config.toml
d_model = 192
d_shared_expert = 0
balance_bias = false
init_std_router = 0.0162
n_head = 2
vocab_size = 8720
qk_norm = true
init_std_up = 0.0259
optimizer = "muon"
lr_head = 0.00789
grad_clip = 0.5
warmup_steps = 50
Below are experts of layer 2 (counted from 0) of a mixture-of-experts language model. Rows are named router (the router's row for the expert), gate (a neuron's input weights, with its number), up (a neuron's input weights, with its number) and show model dimensions 0-191. Each number is 128 + 32 x the weight over its row's rms, rounded and kept within 0 to 255. Numbers have three digits each.
After each expert's rows: a language model's description of what the expert responds to. This comes from a sample of Wikipedia text that the model never trained on.

# expert 10
router:126139194100159096095135140148086137133124149089186111121094114086114112168108106123141091127164113158126114071133121155120143143069104148146102127182094115127169202069105178103132104134161092101165106141125099234099140135128141101055181086126069088145124059124156148189106109100138178082145103077143101077098105107114133123147160082166068149113163107142119146138157160122157165086147105103129095122116139132139150096082213187146200126117124141119157138120059153103113090121128102162142134148168135150134130079166092168130149170163106102151119097150172132113120069213124114114
gate0:204109145149087184165075185141116145199121090104153088114175112186097147130115138086147138151098118130138138132136210145146148171134096097129150106068083088090152155097137148112122112102190134157129131163157124169160184150083120166085157118105119100107099077138140171173098139101117105096100166120062103121129105110169125114132075186135156109163072083099130109129111133073072135083119173191124130133130163127096153145142143139118092110129054159140120089123129085160149151129156127147106096111132145042208143152134092141133126157141152177073193165138167100095094163183114113137
up0:082109138114112079076143070123141100084158155150190136127121126130172114111133141069184098142149137121116101142164115149154151115144135170154119162201158105171125123114130130157228115071080114099153127149101093111133107105161095071122097168156155201145153095109101117131147102088148131178155126128114168093165149139079151098087068110107126116093138143105126120134158139120167132121077098129103096150151157163141149173101078178133083112165135059132153197129118141155076080095097110164068136154108141159110112122147207063211136155193097123146086139069122112163168114125161158112
gate1:120193069106115129080079144174084158087126055179055135157174100097092152175071138135167111125184111126111152108183137137115147143117155105169120162172109065154092135152134135114134137178066122139085129079108123174178208107142045086093160146055117150156098129031165158135090108109142150110120089194152116113119174099086121156157126130120123144127100190147111107143174119124092111155108077141168097091138118136122124072091165095119125146151151146158155149086111094106148108115132107148116156130117111150179140105120130197148134087141118131101166089144133185118146138087140120099
up1:121123085109113052112116137130133104141138127093156122173122103125170146225073130125156065145117135118179165176132183139093138184104112105108152146147108124179137093167106093131109124073055098151103122000120077101190096137095062102133206105120074136165152130095150160133103116195141140114107112151116119143131182141173116117082073098083134113123144165166079086130150165160127109115115113159150173108123093098098115156124149116095113124115158115157088140077105171137134116136134092161168143132145178087125085156137115109162126094112145086163182119127107134137147089198104168144
gate2:053155185122143118077219130101103111114126118134189162127093142076091153121094128109204176086124102129087121113104074150118176099090137146152138131166130187156157131118157137158101119119135140073132112145076129082116167138131049093098105095083123127142125094126134144128099127160108168111157126054117198127118138127141130134121131104063113169133104154149116167105159089133147178129096138118134133176114105142104127176111108136104150115151094096114118180094168173100142087157120119135123152095137138154159085203189146112141116142125128151133181035083164061138125089206207141148
up2:079137125104159134089143144079106105164124119119101173137137107161151069144112170120210168127126088163127103139104126148088092143115173127180126097056115189113131140118091183054054145134160122117089091127112161128132126148091103107103095112123103085027122125081114122139125124133164172132131058153103094154147142129178132158108174102083099150124095124084122156160077119184114133158126109128126180160126166100134110118104128160109136115120123098101115121098106156199110159134200145138125070101173115163152088160173075144090178142081127160127164128111146148115195127223097137185
gate3:088149193179134074153107169140105123111149091096074135133189128097104146141130185126129123173187115062102138145107088137101098090187116103157142210132135131209150124111125142101161111091089129095093124157134139137135099149151113119183104109130143169142084109055097069068125161120104110163082113128095154108154145168065107093135122148126134122159138144072140088132108131124144118061097120178128136115139112130113163146115092172105174132148160147136112117126071196135151086178147158129120150130077117145140080044156150103134104111142106112111079056175145114147058128111167077197
up3:091142112056139162107110138110173120167120155195131122141058076153110117119164129128167113090110145166160128136128191121170125170095148141103098041198117120084085098140185144156117118154132136119155193120112101109109151145090191072074110120113119147120171133221140198169104088139126138131133177131106107154123131090142141135125125142116150128092103080185086152151140065077107071152143116164149105145158167114126125099119140109189103076151066080129151177135183075112094158131142112144100151092122148144158199154133111144103097113134099105170109184127102112067164151146123161095
It responds to: First names and surname endings in people's names, plus some place-name endings, e.g. Thomas, Jobson, Lyttelton, Ankara.

# expert 20
router:124124153122152124124098199127063133124110112171086147112188161161122079145154109140117102136094090142111142164103095164103151100143115169133145129067118053122158129151103166104092086174175142178170228119066105126126134093065093144100111148123071129175115085151139099115164129108118120154180092145145114082136063096087189141114127167050097125102165119090117077198140106133089124153072137171131114153157139103108109089138151168167148139119066137129120126080157118172110106165128116155094100156154089143133190086153151081112129088132096150149107135171130177074145137066140140160
gate0:107142162114093080088160117156062125168187162105131132142087121137119141106107134176108107136104156162154174132130113154128152115065196160148116158136162132143143110191120114123158136172064164036177126165088133144222201076139106130089133084130161144156129118129088165154112081168124112168161142064163153092167099107080116092174112078119123055138118106124116139184120157089098079154109148093127136105083160133138153107143108168124135139125114061066111125093147106135111116120123195113152092041107138149147116133064116121106104128141111142152132121119092062124136195107148146150
up0:177126165131123163093165108087129087116135136161123157093102127068105193104100190086133150129084099130181128111118168125134101089158069080093160096110127120203111149084128196145112108087086177158133140093185095078136154103096119124143064182083070135131134141158149158075154080159060081182115188108146139122155134198148121170158111053112123155092122149114146127131144072173158125095094100152137138137126129124103103160104109142120117140164090089134141122171190112115086130101102099123134131173104116117174104080165162156099157119158148134086152170152121143185144052114145105163
gate1:086115102159089160135149176096130061117136150112114084123060139140161141135151136109136147138147089094123115201097131146143142094145139167121118139108116112134119168087089170166082109131088171161142199161150121108172123108061138164124147110104066186097155133137095111139160109180071110129169170068117117123099142143176091110079123120090115158133080124107148089104215175112165114105103121175103083129130151116098084189188088123082100094162129161134159144116133135132096086126158099161185066099139138113140172093171165201102196102128157161058138174131100093148159148114143139162
up1:099106101138113198110105108163102097173134142189183088127177104141074126150134185159132112135154130124121181146078160161120099150146083129153137134097158102076100151114163127087163160111044128146103157172161101143140177099100152142142186117095112086186122131099162100091108114144100125160098117138154098083121172135143178172140119090123106144145112174109070101179126127139102084132114152186159129084088156164097138168135113102130128099123076039116117189167169133094136152085079107116086178205082149132147109164162200140133151153136147185085160129107075120193147109116135146138
gate2:144123110134141214120169077106102062073125119129121147169128091162099189082118128132141190185087147091137155126127060101146086142110155141156143083099128149191145157158087128179115135131087122138132112103134091055162100111162186163083095082070122169108182138099099144120148131092105130189087126147112144123142153130144112143113142156179064103144145109090164123118135089151159134167139171130135101129119120069121163147163153116137114093117140169110128111105177079082162161143168173130136161140175051126165055131141164122099148091106140142178117122126136024107159081097120165127
up2:148121131046151159186146108131118153110160183132101120122113155052108078131184123171129113129140113116122151133107146086130130133119144135117091114089177161154161128099111084137168142126079140124161116166079100173172145130109150105127133122111103120193116122073108076148127126125133120141117157131135125114134142124079158056163157091092114116122159129146085159075192093137096113117143153198121039081106157090137113144124197157183158191134107179085143107189073141089126127100111128157187070075136162156097116158138117125108109088142193115139158136177091159144116088211056116156
gate3:160084101100130134095068103148065150060067167137120118093162186167168131114102101095111106084111094136087224127119142154079122163109169165144078165146096079109091164141168163150119148149186111122110123084122149079117127077085130091177143124057144140145136189136155121219130109080140100140179149128141137142170154118122099125131162167120149128155105117143101107135149185150137136158111153151139134133113133131175133117135090128141108043136180161093083176101120122160137158145167074090151063087152128092133103166161132162168139066140146141186104139100122155137104065147158169126
up3:164094129083150158078104149127086150155124069116104139076153164126116147147145147063074114127133106122066185115102184128076123179130238134097174144137086111059151113133127189137171130167144132156105121121084146153109140112088092090159101182059097144113145102104108114146154143155107128163144118145135096146162179159150153159158084128154159112159160132158121192126155124168125102108133146129134155088140115131120130080121172125113118115124139148126115120096106051120142102172096090121098106028158159172092077111131158143143060136152109205146124156052109130154070174158125093116
It responds to: Subject pronouns, modals and adverbs before verbs in narrative text, such as he, she, would, not, actually, often.

# expert 3
router:094129107130129085088113199107126112110115140184114115157148129121139182106101124146155048157147101134102181170134121159116125129089151140082118091154157179177146126138138141075125143144079066169114143083198164139112116161164123079106166098113139119137118148062141098123154152136113169100146091107126129115137160098174145071124179075168100096115082153144151036075131111144125138116147151092129148143143093129111132195097147178158127156067122177070185049151115124162188111135115150098151106068100115139126129160091181199121090187172141119155156091154078091125112116163100120113
gate1:041152139089139138074060086148130145107131177157143161126154161127115139082138106145205052128115156142140080140090158084111148128090171143103129141138141147132136061145136125085137112165116077127144153117110165120122146100184162134082147116123089197071112074094119167152143118140190113117106155102135174110083159130134157052155120122117114112111121083149190112127086145119153079125168170113141103186146130160096094164098176144154144083119099179150131143196121161147149127113134115141133121128133081186175145120098090138149175106101166142153072061196137103054096165086120100128
up1:138159086135173085118159094149099102135082137176119090122097093121100154134181094113137100124099118110177119090111175156145159152107129135166132144126186115152105110141199100073146117202058135202142103158149118157150129082108108124133137096087154144132106131124116128165129165161158185081098130148118133095124164154165215115115105106125156106116151075120152142136074160121171089141080086137122100142178124162191149106115186140148234135070162075128169098131073126196112120186127112124168114082117123153213140110100151156190112123115118099153125089124073093083134127124124123115
gate2:102118127108185196121167089157123100158109139137161047134050108087148171089132219165058165124147091117147138095137106125102075052069117086115127139145146145051133104119143105154182165115119135114125072165109146147103109105160164087130126144093088040123093122087174121152108164197112201151112087082114118156106119107159159122137125128127072116127115151123147122127116147180105084119164136148147154120124161147105128119133152098118095183126146157129126093161112118127134173143156093127175118138166078168138095109121201148145140130161138125149116220097102116174156143169078133154
up2:094079149130116107131122110095095208139146116140136104134179149149146069156122065140160105170108191152141092142102140140075108166090123140123113099164119075192110135149104185140105117168115076174163142166105105148114103175110160101093150134170166129163129156099096135156170046090151136095146177162147173129130120197098090107136083087113112091114103125150133171085071171061127108168098162114167120126091091113141173118139110139142188148122143156108124094100156190103097162149087176131067080119129176065099177123100120069146196129143138126067153099152125151136167098129132143099
gate3:140122094154137090089126167175130146174120127140162191134128094058165149179134101157086122142163146099098157173089094149152146141152111120115194129104117113105099121111101083107107129095118155113117205141128070124098145122138157107100152146086067123144130126143138110124129086117177133125133172110129141135107129138122088137140174179110182201101191074145132084185120121187153137185113092177110153113163147168095083161121090130114108156065135106073117116137117121078153123058147102169113080168139187123206114109084059143155095084155104140168134092144102182099186153103066103156
up3:150093126090124185146160112094129069179101158137122138113156134145164095068169131141121193126066111097103110117131101093111122121100124138128140140121081116110154071054140124098134189090126120152121165133097187146161131109135126154129102140126138137143084100071099140119154193138125144090108078116115121135232159105152200117145138120114125147094126171166102145117128156054093090126067061102161128166141123129076155112136153116083137124119101147168148133138133138142047113170116093137156168084139179125106086197134096119114101075106187130150136220150116079197146174118130152176
gate4:210108156127097160136158198016147096055144163115131118081146059182084136115119133139132094110086113067119079144114132133155101131149152110152112116202124126171132150101106096128110104103124094156177133131107156123138103169217156065146159062166130122081089119134144138194098146113082089172123164123119117128103138135155153118105170084176103137089133104125184089066172082101162146125098122153157150185156143153136097169107115103108137101135118129119167127058105080111077119129132153121095126126074151139143130161180114133170089116130139096130172155128129165156154124134133200106
up4:117158136208142097120092089199166116153144103162155186138094142116120129125158125106169183114152109194100140118126106092101162160142113106082099139137150104102131096124101130187117082069160170092112187208153097081159139088106078171092108196149107112101125118148108104066127151102151114101128121128130132156144115123160108112124125169081104135143131131094126129169077105148164114139093107118112105135159091153163111112149057140074093061100170177152046134184157179113172104137117148114085108133161104117166213171098139183094169120123109129059147088129164142116111167173133109128
It responds to: LaTeX subscript and superscript openers in formulas, plus prime marks, apostrophes and odd characters in chemistry, music notes, Indic script.

# expert 40
router:121138108132122133175159172113092125149159097142140155153139156131149081191125124092132134091119071095084065137186092153194148116144111124131146091125110106112115153123167160102071148134080172171156156086182077126127106139117141115139100114109061138095147104029163109133124151112151166120109096172156160119101080125109168235116091121162109098129118160124067087116073135146113141091133137123098146111102146167123073204141097160198158159084114121143112140096119087145114134141101127121103118141124197117133134097141209103161130158097091162169096150153103213122125175076120091099
gate1:145143083135162119140096117097109111106107075087100178133151159107094108133060127188100117141123159115104153127117126043150056109123095079144134154077111110139130134118197169160109135117098113122161120110148130122131113160109122125155107136099156133100128099144131078143168135115115128108099107161130084180149123096170139157127185123134195129147145109106106148179072153164174182101101130049119171147096122123146098187039090163180136174149096140214089127110134109113083179091127128117131065196156151168095180108127187140155158168058084160097121113144135134092068131101149136154
up1:127163130122102081094127154144110050104112141160168137116109157161083185128223109082133163147149098121149196087125097124120138152137157146098122110129185117148114202125080118120123133063094169131093148171082144124119071093150139159129142094120145090182115158142172087184129107103103073143123152075129107161115162145151123133089128136105124155108110114146136148142124135108054126211113080107120136157116066132103088112141178057119088135105180140115146162150111071212170103133198150135176163118122088133135135158180102174113160120125151085103066126147188141160144121157099159151
gate2:088145137120101128125142150164063089162113145087102088131081178133097114134153126138146167109142115141135108175179134086099159102131112107112155157074139081159183150091162149189154122137138106108093141161089053155088116071143101103146126122177154147097169100149111075155151083128127100156107133202138190145154121156082114121112168118155105093098097108128103154213145098182117105165132111140180116105080126146127082122149125185155131094158091087117170135179175099090140152107116151070167131110161130121105094080170158113127150179152152115182122148189099187145179157036159106094
up2:113143144171128145131095129134065108192146135085164139162053128130066106098172102113091144087098096123141083119155148060141143139109167097088136181105112095170131163104136175142149116120113137132115150100100084185125158074163131127161149119092148124055127116162150114110191122116108144145067147191094174119142126154070091055109123121162123166098103087097106112178192148142121105132125150095173176089131183134178115103129101159164161163148104140160133157162179109138110063140147096068145195146141148113157146099198170121108149104118177149172167142118085163133136183078124103158
gate3:104134154137171157099134160121115091082086156123119115115156156116121167128140145147140184102173122115172032164108108144130096127103189168099128101115173123137126074058150103172108082113027114134126217147131146158121168108098118165084194154118122113103156099098147107153047085082153038161130151070147113118126139131145136123172140157114109102085149148090129162134156117117139175113100084173152093107101159148144132138099166128148094159170121094143141080168072122099152158117090102166194082154086108138158152094152108123121179075128145172164140140133092111172155117117126115185
up3:173147162140180168132143124115084149085134179101101134106143155098133160116109171168131166125127145027128060079142131102115113128107165152129130135129144158178129095120119116162198127132036111150118107170073125146113182151132135138093158135115166170137154083135102202141115106128161045082141090101138150125115106133071120159109117135100118071155110095092136123130180167135100091122154134218127111117114143077140160099140212098187134103099081185171187060160094089124113146098123125139151131122160130117112134113185105089109155093125172151170083145146126084137170118115137173156
gate4:162141139111074166140213144111182046163160165049113092137169125074060111156173128145150163107078078096108118144116087158063109116126090154153102151126184073103147142148154106078144111141091200141154124184140102125147154094142107150134110121151085103175128135140153122129101109058149147187120173116157118109129127173139130135185121156056123124139089145148147157118151137120125091155070145157131140064130198105056174122134111117139109186115106137109100116148107051130121154152057085171157105111146109133103117152091142132180095093096176154142110096091122116132124105119119105138
up4:159082097118148193142146110084140112158135094093155115203121144154176100099133115107110084157123102120074157141083074118142118130116130189161170105136150081089110105115116127161133077134146148126162164100110158155123114197048160156082149179102100122116147129128126123102212106166123134154131124155146152106124143134115156087145149158178110071143141078116113110139211089142057088145132122135078131098103125153106126151126164154139124134154105136085168077182161185127144037166104121182156031116156097116144168109154145123092160155122111091126113173130094095088109187065142125156
It responds to: Adverbs like not, never, often, already after is/was, plus em dashes before N/a in tables.

# expert 61
router:129057093143100132165077145127136142149108106096185106061124175093167160109125083115104091124232116107105170127111110176084165154188153120093159111092135149127145075110120095135071105114145182137106155093089178124116081133118139116083151140077132147116103092138139105122147173125099133155101186095096153119103125109156114093098165114130170108196113150117068149124154169137114120122155170093113114166097123087112121142120100168134144083104108173151121167142085103140090127178111099120120111097206149139096127110117079134108173189089172148111089191188117111190148192175167155181
gate0:116124155178053140135130073172114045127146149150164075106081095143171112144083106118129128139116204116088167108111126169137142111100078101145161141151144186106144101093138078208149121119112160121128134122137071140132093159173128114119100160147045091143155137129109132128058154199127080160094154132081143103143156156158150116130165098094151120125107085180108133135126122132160159135171163105142166167191077116098101094138091119150108051126154087146107120124112137111198123178139138122117122074134139119080190139123162078141075189092133105157161140129186166139084145166173109149
up0:109127103165100111150127095103131089119113132094115102149135124125105096172109098154126108115141102126098125135110134117137107153156101088109202108156163138163147151110112165140104126054077164168110129102128047183104034039097157140131180135118046124165150119134193140133162127131154141168118128145109163135169163197104174159103160128165120145181131154113165185101123107112123160149110192190137086126115167095154163064102111138139113148123098143156140084132123169136152118119089120090181111132123116077133163062127170126182098182143131135140098033177087090080117130072145146127
gate1:122108130152127136167089093088155115087138081129080137140110167108130091075104167179145138194150181161082099151178161142182062089085163131145108126196128194146129143066137098123141133105197092092164112111122174117170096163144147088080158085110100124148111121053049102102145151136097112108140108106136121080110091111187147134089095119157159189130121097146102119152177187145215107122103105120142173127106156135147120144098059142161142160100108099125140140159111093179156145132125151157127147101143117168083100137087153144137057151137065088153129146106152165104144161077157120113
up1:085110110080170092123170104140135124109101149115121159117153109140130139119154095126155115127194129126095143098122143061125169148198071125135148111154123149123150149136179110140160126116082172198102157094096111094117170127129150078111142183150047096065132136131143134177092129102145166144174047062148170135196085121094141102111119154116165088122147095117139182176151162125106143145114105130117100161124153139114164128153158139068123042131075169174143088116164131128108134099154090168076105099072135139156122086107226072144167147096108132156097133108128108127127131189144115201
gate2:115121090145134119086133153170096133136133113155193129110112144119129084147082072122111123115175097117167128109103151088108167131172140167129137106124181117124072104148158124084060139142097154172141145098086161124059098080146098127138072166153173079101093199103165110142116055083115155151192140145147130137180138115107160124067112146150142076119179210157131137193125179134136165176083146148147097124105116180141135131158166097133095049108125128130170136107117150104154154078140137143084200083095124101136168106136125178140137168171163100161071139175149171173138171113154095127
up2:112126138090119140167123142161147112123124135176167147082131167084162179101074110105170110162149173111140171140137099093083161138168117113149074140117159127123138161066154122085096154155171150134108146111129156139158106040136121177158107155163117134143149162129143124107168086074162147193126078124102158080134189098065160098095131138163132139132152117128159083120137071116120168112128139072068142065087153199113148138176109134155133174133128153106150163098140125113053111073156158074111217090126101147127094086139093160150115121087149100160093051154127103085149078187104122139
gate3:123116167199157114147103174094185129083109179051101153113138095159168099163190181140080085085138117156106081086182128150090109150093158136114130129105104082064151089144104129198117097107155107164083098127172136101134077108166104120137123166064105146113114110131107154133146160121141105149126106125153127103120158133128093145111110141138108161129058135192088141097136142123151153146145137131142188140135110140148131107113086213118125111182107075119138090142136122116178130164099120122145199095082139044128130093159141104133077151178115152119214104168143131085073212134134150137
up3:059162180107116100106184146125108131094100101141099150124174124111108156124204083097140173095145144161115055129200142169161191157161164153094120102182107095115171106134141153176116152133122135149105088034142093132118131097123118112121139105113123144180169138189140077178110163108120113163079122122131098142110179190107106153079105136094110123142144103133107133117138179061068100101159101140162140123198117081133149103112184127139113065098104120112090112142092159156162140134177066113110157141090122106178128138107133119149142099142155200097177106145085146109141080051131109105
It responds to: Short vowel fragments inside foreign and Arabic names, such as Bal|o|ch, Al|o|jz, al- in Arabic names, et al.

# expert 21
router:168132130159145141167102140143148159105122103161154122066127153083155112118121182137152080100160129151110154114132104144147133133129112157107089136171123154173156084134091110099168107096143102166107157061088156119128185116157152174114191119072090168148139105094142117150097207180084137100114145145094077084083108112075111136110081092070077152087093094107119064120185148106083103155123113135131182100120133125106050070080155120105121156123142083116160181119052140098069133139198131166134110143130125144144140150113097184141198152108101133137095158082117146166106137205112091162
gate0:137080130172170114134148172094135126130132120106087136127200160148118136048092160125153150143124134153153103169162102038117089146153057139118184155138092121123144143143173102110134155115075160067194096149117115082130112071096079165128120107118101095143144079077111115096133147064149129151076097108075162106144112170158153179141143114095171123122114109114119119092121141111194156105110191118144134066165151127148160178137137137123158178155172096108185150097140056173176130120113126147188181126123140079147070136126165145141129161145063112138113121069111118056145127162137134091
up0:185161106128119145099141130133177114095129099066132075153138097139145095171133113108126123118140130139124074133123131131141195107086126171156109103162038120116130175146108138168129142101098164116097167154187112169165121132147174088127137129130059074100155157135127144090116072134104119122135176152179199103144150152119144113138103092131054113106159125136139177138113099169083170162125143165198143143149096098115130137092125095200110163109119194111153165132123129070166070131115129153101048166127142201058084144130147104111108071122094091156167139139142131162207092130064160125
gate1:167182141171094098075108085122135087070108143086142135147139119122103134082145140145128144077169201110126105210133135175139068109133163130150165172114152087157131151095116101147159122122075148159160136113124086177160144095129123118104102139103159143172174123130134123118100092139121142169071181168130130146109136108143082168084092129147118161107069078129126127122143175130147090100108104169098160103085089178139134152106114077151102149114137110207128156060044158130166114136061106182109133146060084120200102130084157178196090130126075095146126100145160144147119101099145175108
up1:143156081203152134145082129061112175103124160166122148138151112129084115149170204166104174099137199127178111150137084154148155165150095116158158106118088147108123115108110126170134144146126142187177075140154105061129133119189121159143210154155166153204113075109097118131115082116154085144144121090138084051173072094124101122098143140150101135059146149067123153163134102112143135098155138076088118092134161113101135129059143175065134085168117110153134127138127086099166106053088127157162141096140052090157110121107163126153147160107139136095154140127115159132147114131115099132
gate2:118106095149113100137096089105105062098187154087176116075123135128147106096157162091179085180130145137155140133144114114118147117118170092115081174132154112167107150165124133156162163040193053138130125133118138085180053142157167152134120192137087127137128133084115071138086153129114111116113122093106150106134152112120139121137113128141143116066118137110122122130127115119122209124096148125099164091077121095163109184127150124136141201092131139132159136112133196138165127195127031130088136125095146169203196097163178124129100122136167085116096148127106173164059145119142161073
up2:122150117127108208079097120089155109106058140127091106175144088193117135050108095146143173112171119076116118200134164117113165124203140110086113162101101150091106170123092106152088105126016151086162113139164150145126147147178122133194127102124187187164118088115126143110125173158094157185127081120156120156163143086136075086154108117114148161126099107116080112178133084132134110110166131109122156171099138161158167120159081084139098116120163132155090176123143078153107115163129199182100109107147070087145137123088124129178071126144164122121124138151134108114163141119138135168
gate3:133161167116094196070089090111126139139140179155193148111135125158184113142138115095134073113106137122118063111105130149135064158114131179109053121132084138108112092070138081109087085111096098118120184140154144163151140135072144156103143123068164152134110114101093131146190169172113112057114171076118153109151110112107111075129165147150090186079050172159153082140124147082131117160137142121131163170137065150106118171167144127151143203113114115046145176152147165142136117135108139143155093098139220125158127179120134127135122074097121125123178116160101103143097169126127122100
up3:091154155119146122140095149140106143130110103105191119137154151143119117183118115161122131105172113137174182141111141115099173166216102084131144073078192090147136187137109143134058092175099147131159130102083062104162072094149105090136094093116079129119147060161136169138125166099159089147100078205144113164090137136191091163080154083090202121135178076106150108099091068133064123129121124150121144076167123125119158129142163090168111093116125171115112130086122093169136125106147104128147168154141069150097135141157128140124202113114138132137107148123093122052139071123127140100
It responds to: Final or middle fragments of split proper names and rare words, such as Hourgl-ass, Bluegr-ass, Sier-ra, Al-ess-andro.

# expert 57
router:107165120134145088149097044149129150150093168131082137127050108090101134129096114125130117120174101170161111121126128135115156124104163128137134093156147153127183103157092148092185145086162120163162067152126088209153166143109138122089112069170136121150118178175158153150097176174144145115149119136138089150101121080066085048116145073190132120108110118157159105107150165154083132164074107114156084139072146188132118107135189151110119075148179130120196098145117160109113120078163124071154113162105098141144100057148085111139172135118116096152153146107118148070141112201167136103
gate0:122114102117131193137104133164113188099085150136094147128134101096149095214080131068139151123162137134143124128142144119053128108111060152144146166091115098084088125121128184093178146103133158134120099102080157176185089153108129156108104129149190119174151133102152144205127138110130146095161110111120105120129064137094123127161126155131087098125119166095150098129118179186146100072085148087185105106144140139096141143126183133175097122190099122111194118192156152118152077101109158181127161140119101147089129157123167115145106092118102166157146226110123090074098142110156044101
up0:178165076102122151177146099131144112146154107125106078197125140094134133174103128148087130151128155169143170137145094128139184086090075128069126135112173102088146087130151118098123058158125171112074137116187155073164130155155200127127128091156105124141130141139098117140101065141158149063145146157114134113200084105196169117116126095117106086064108146148095139112086172133157194098097138103077110102135127121121131197118111135125104075116131141135146067115146072030112104080135139179152143112114194144118144098121114133152098091144164101165119162134079148158110166141173170180
gate1:150081108131112122034140148091146090150167133147098125123112084170134128151120137158096186076135111105154095088161115206184190122110103149167198100097128130154082166157126104147062171167149194120101107160125088190101048155156103097086142149143098103084130128185075141106104152100143144115099124071175106108133057137165146142114168146174116132131106134153153117119166092163138155152093105167072105153111136127121120140135124162162134156143094154157171158102133084124193100111135096172102060191169168105154149103116134106097127124110080147135129135107127108114159103077095190163
up1:149158152131127148083140101139149173166148076190121116118159134111185135141128161080112115213150146187156115117104101096145167130123125122135111127138132105127125165134096089080058113127129072129137192128165140127141123080120161211156108123133169146118111207076181097170153103122135171087102156152057141119184215153133117123181101160121081056106123122057090154119114094122077128135207108094133087100139144098172090126145163141106160124135158138158084063108110141161138116135071122177129110153102139134132128123131079065141158131067143127097146142171107140163126135172122157175
gate2:116146140106113177170153104117168182113038151092111109150157171151184096141088168111173125122149147081145107138114135134118119092161174132114099096119102131114151136119123133090140108143134108107185175133154111120089146094157136104151079112195124177109106128162171162070148178138094103062135090086127088161147111119101100135166134112189143106133168177112136156099105068148155161131118113092158170090101107116191082082130131068122102092027149138093145107169158161151091178092112110096156137085090108106108099137160089154170120157109090088136113210141115104157084148040156123134
up2:119112180069141128139129197116099097147084151147155124154099094098075137149119122054136079196129074106119118133148153108086093157131055141093129133111156076118090120107181158111060070061137148138126101140115162114128104139150079090036107109145160154089167166108121128164118149104201155159127135174108127132081133071164105137133086083125119147113154108154084113209121198130128130106170117147166132171105093141126139150102141106125141135156152143146165188161054146144161146121134062143094184139085135186108172144129133149140156190138132158122131140173159165120121159105172158113
gate3:059144177133138129087136124092114102166061078136074184114109094113108144086119134147119092141164117133182143123080147129145125187058180070111169197131073172119139142148133112159142135111177099183089144101067146146136091171126147135124179106119133176111114087059089165123163151173125097179143133167113130112140076103139108077180186108101131182108046091149094163100165119115131103147183154107156129151098151130122132141170126092136135155202089102130166108151147162093168117095140094162141140120099098111167107124082187092152112165121105136116166124141119134147120050106141141086
up3:172140149164183124144128126068151168074124140066078118111112061148128107101155107081094177111127120068099168119121126155137140157157156136129126164163095145110140077191104163142139126121130093230104106103094202143150122201112227159130117120163127182130180119128097103119155177202194125115123102129126096187074141097158162119094127148125109064134121156118134091126140112099127150164105081121124122161162087074189127098134138124154141196180150100118137144128094160067142098125135092116140197115093129142126094135129132093081109124115111152156122132119145149066090106078120125122
It responds to: Word-final pieces in foreign names and titles, such as Colón, Université, Marie, Josef, plus bytes of CJK characters.

# expert 23
router:130136133078104113175191156119103148100203103113172178088130184094159089104143172110095179111112134142091168060083113208172135153132162120204112154069105125095142163144126155114089165159148159150088158126146091132149063123132141101144132136117066154137133137120104133104132156109113127126113109135144095110130074129147159198118209161125114144174133132149064154132106071124097091154128150112059114109109082094056152170126141143186096145090113129179061144110081131136166151099121145109084145113113092162141126134110085126124061093120181136182103070115150166174114145117119106125
gate0:107113149121163204127107113070085132114093116135130145143124116158089115149178163135155140120103099204109128146090125129130118114213084097080110174112112176079112150135149091112127133181227150161119121147148083112039115097128151125142065186127128122116111136201167174106108109105073085113088121088123103128151133107093154194133090192138173149135139127147129146163120093105150081145095201080122109125143134110136151116115142117092120080094054106128115123096113143171144098138169081109046145095165130154130158134147115195128099167086124176119086144086172151096147109127140122158
up0:111151112135177190093145187090103143102106173133133139137103121143074142110111166140157104141147104139129193133146105105141095111107072142090192156103175177110131088118122126135091179114142092167132148121200093195057090169054157114081122132133114154157071114080175100107226183133096158105101083104127150152128119104149058187130047125117149090093152136206141070119140162130153115139159060114143156092120106159100170170175096157151081099119109129159109139123144146167156153091095127153114136131119109095148137141097125093142148122152146109129100139164078090122123138171140108167
gate1:145121084107119172109134166068156047126127176149152177143096142134157174150164131152093145141122133117112133071165139157141112133141148134143104117136118127097124119177118116169190129166172144122079194111128160133103067104119074105078095152123198129154108165187085124149158187094133095065084111138072138123117104059106107102150092189106163190119151073109118092082119140169128104089141121120092114161203128125183093091153166135169148070123109082138106164095155092138065160095147156133110090104104155099169104105096164132178170140138126119168097111139110139103131166062132173087
up1:117144190153091091110127123141071143177075078116113174189143060118094098139111143092075124107127192115171114093122178124132133122080129116106079167153090136117113133106141154131098129117087098081099100137097092108175155183138226188142109055123163179121159050030184104149158176184104154112181143140150117144072179165122143126136144128122088123166108182137204138146093120092133120103157152073104151154120133108163169157116097126133074150160147132142092130136108142147146142135133200116139121107144124124105146139102123112119119107119132142132199169122145141118065121096146161141
gate2:090153103119133088088126148133114107120142118096114189142126150137124157126143149070098143049070144072123083131136152160196109132172129156180104109210186103162137149167110136123157135157095118144167116085115157141173154121093120150123162146102115131147143110108142130106175151137158186107134080150152115133171161177111168142092072170061095130127137135060165170122138119166076117147126094142135119099073132105087080128169168108123133101099092128158137141067080101150153208133141181088132154141089055094203095142134132104096073065131050121176157161127107151136100147145110099148
up2:134071145125122124103133114132130178113116157117145145125097128131092144126116118118107154119158155109091030070096070134111168138198091162150141159197130104094135096189134148152172132148101146118153144150090208151142131120104113175094097142118133172109122131120104126064167129086122175170156135163126110158109068135105118175053150179122122166170164152065173123129161149167166088134118141122137178101086083096114084073183142135120099132159059148108123167066160095123170136199115159052142164121121148089166103161128177070098124109128115123111137181102107107106100098125085158102
gate3:128066154179128128081121170084087188100099167156052183137143156089147088135107115100187081157128090177059109133107141184198123091181134096164131131112144140116138148180061164186144094173136090157132155164165117111128141078151125128093092133082096105077127143148053087079141104108136114144107182150158151090068125177130088095134136110148113151079140112129124181145150060079117111145088142115172114151088082166112133088104121107137141106133176151126120087122163151128104138129150155056127112141131169144170109093137148152144146098175173130159151096129108083065094130151119110105
up3:093111118158137103116104187122036150131150117107127152147157073133109097092116143122151090115125148149090133117143137160179115089178161110162144150143115147101139109195079186146113105187122142168099124139125096080150147090132080138160156150094134083092117122163085128086105140062108169156137129170106182154094157136098097108061140115169107124117178102154106157104091062086141147173097071115171142150104114169143140138112163148150179154100127148129126108180119172115044117095035135032109168090141129156177118128129129148168133093191131144125145110113087118095040131147117114110
It responds to: Opening pieces of names and ordinary words split into parts, such as Sk in Skegness, Chevrol, Runn, Sab, bass in bassoon.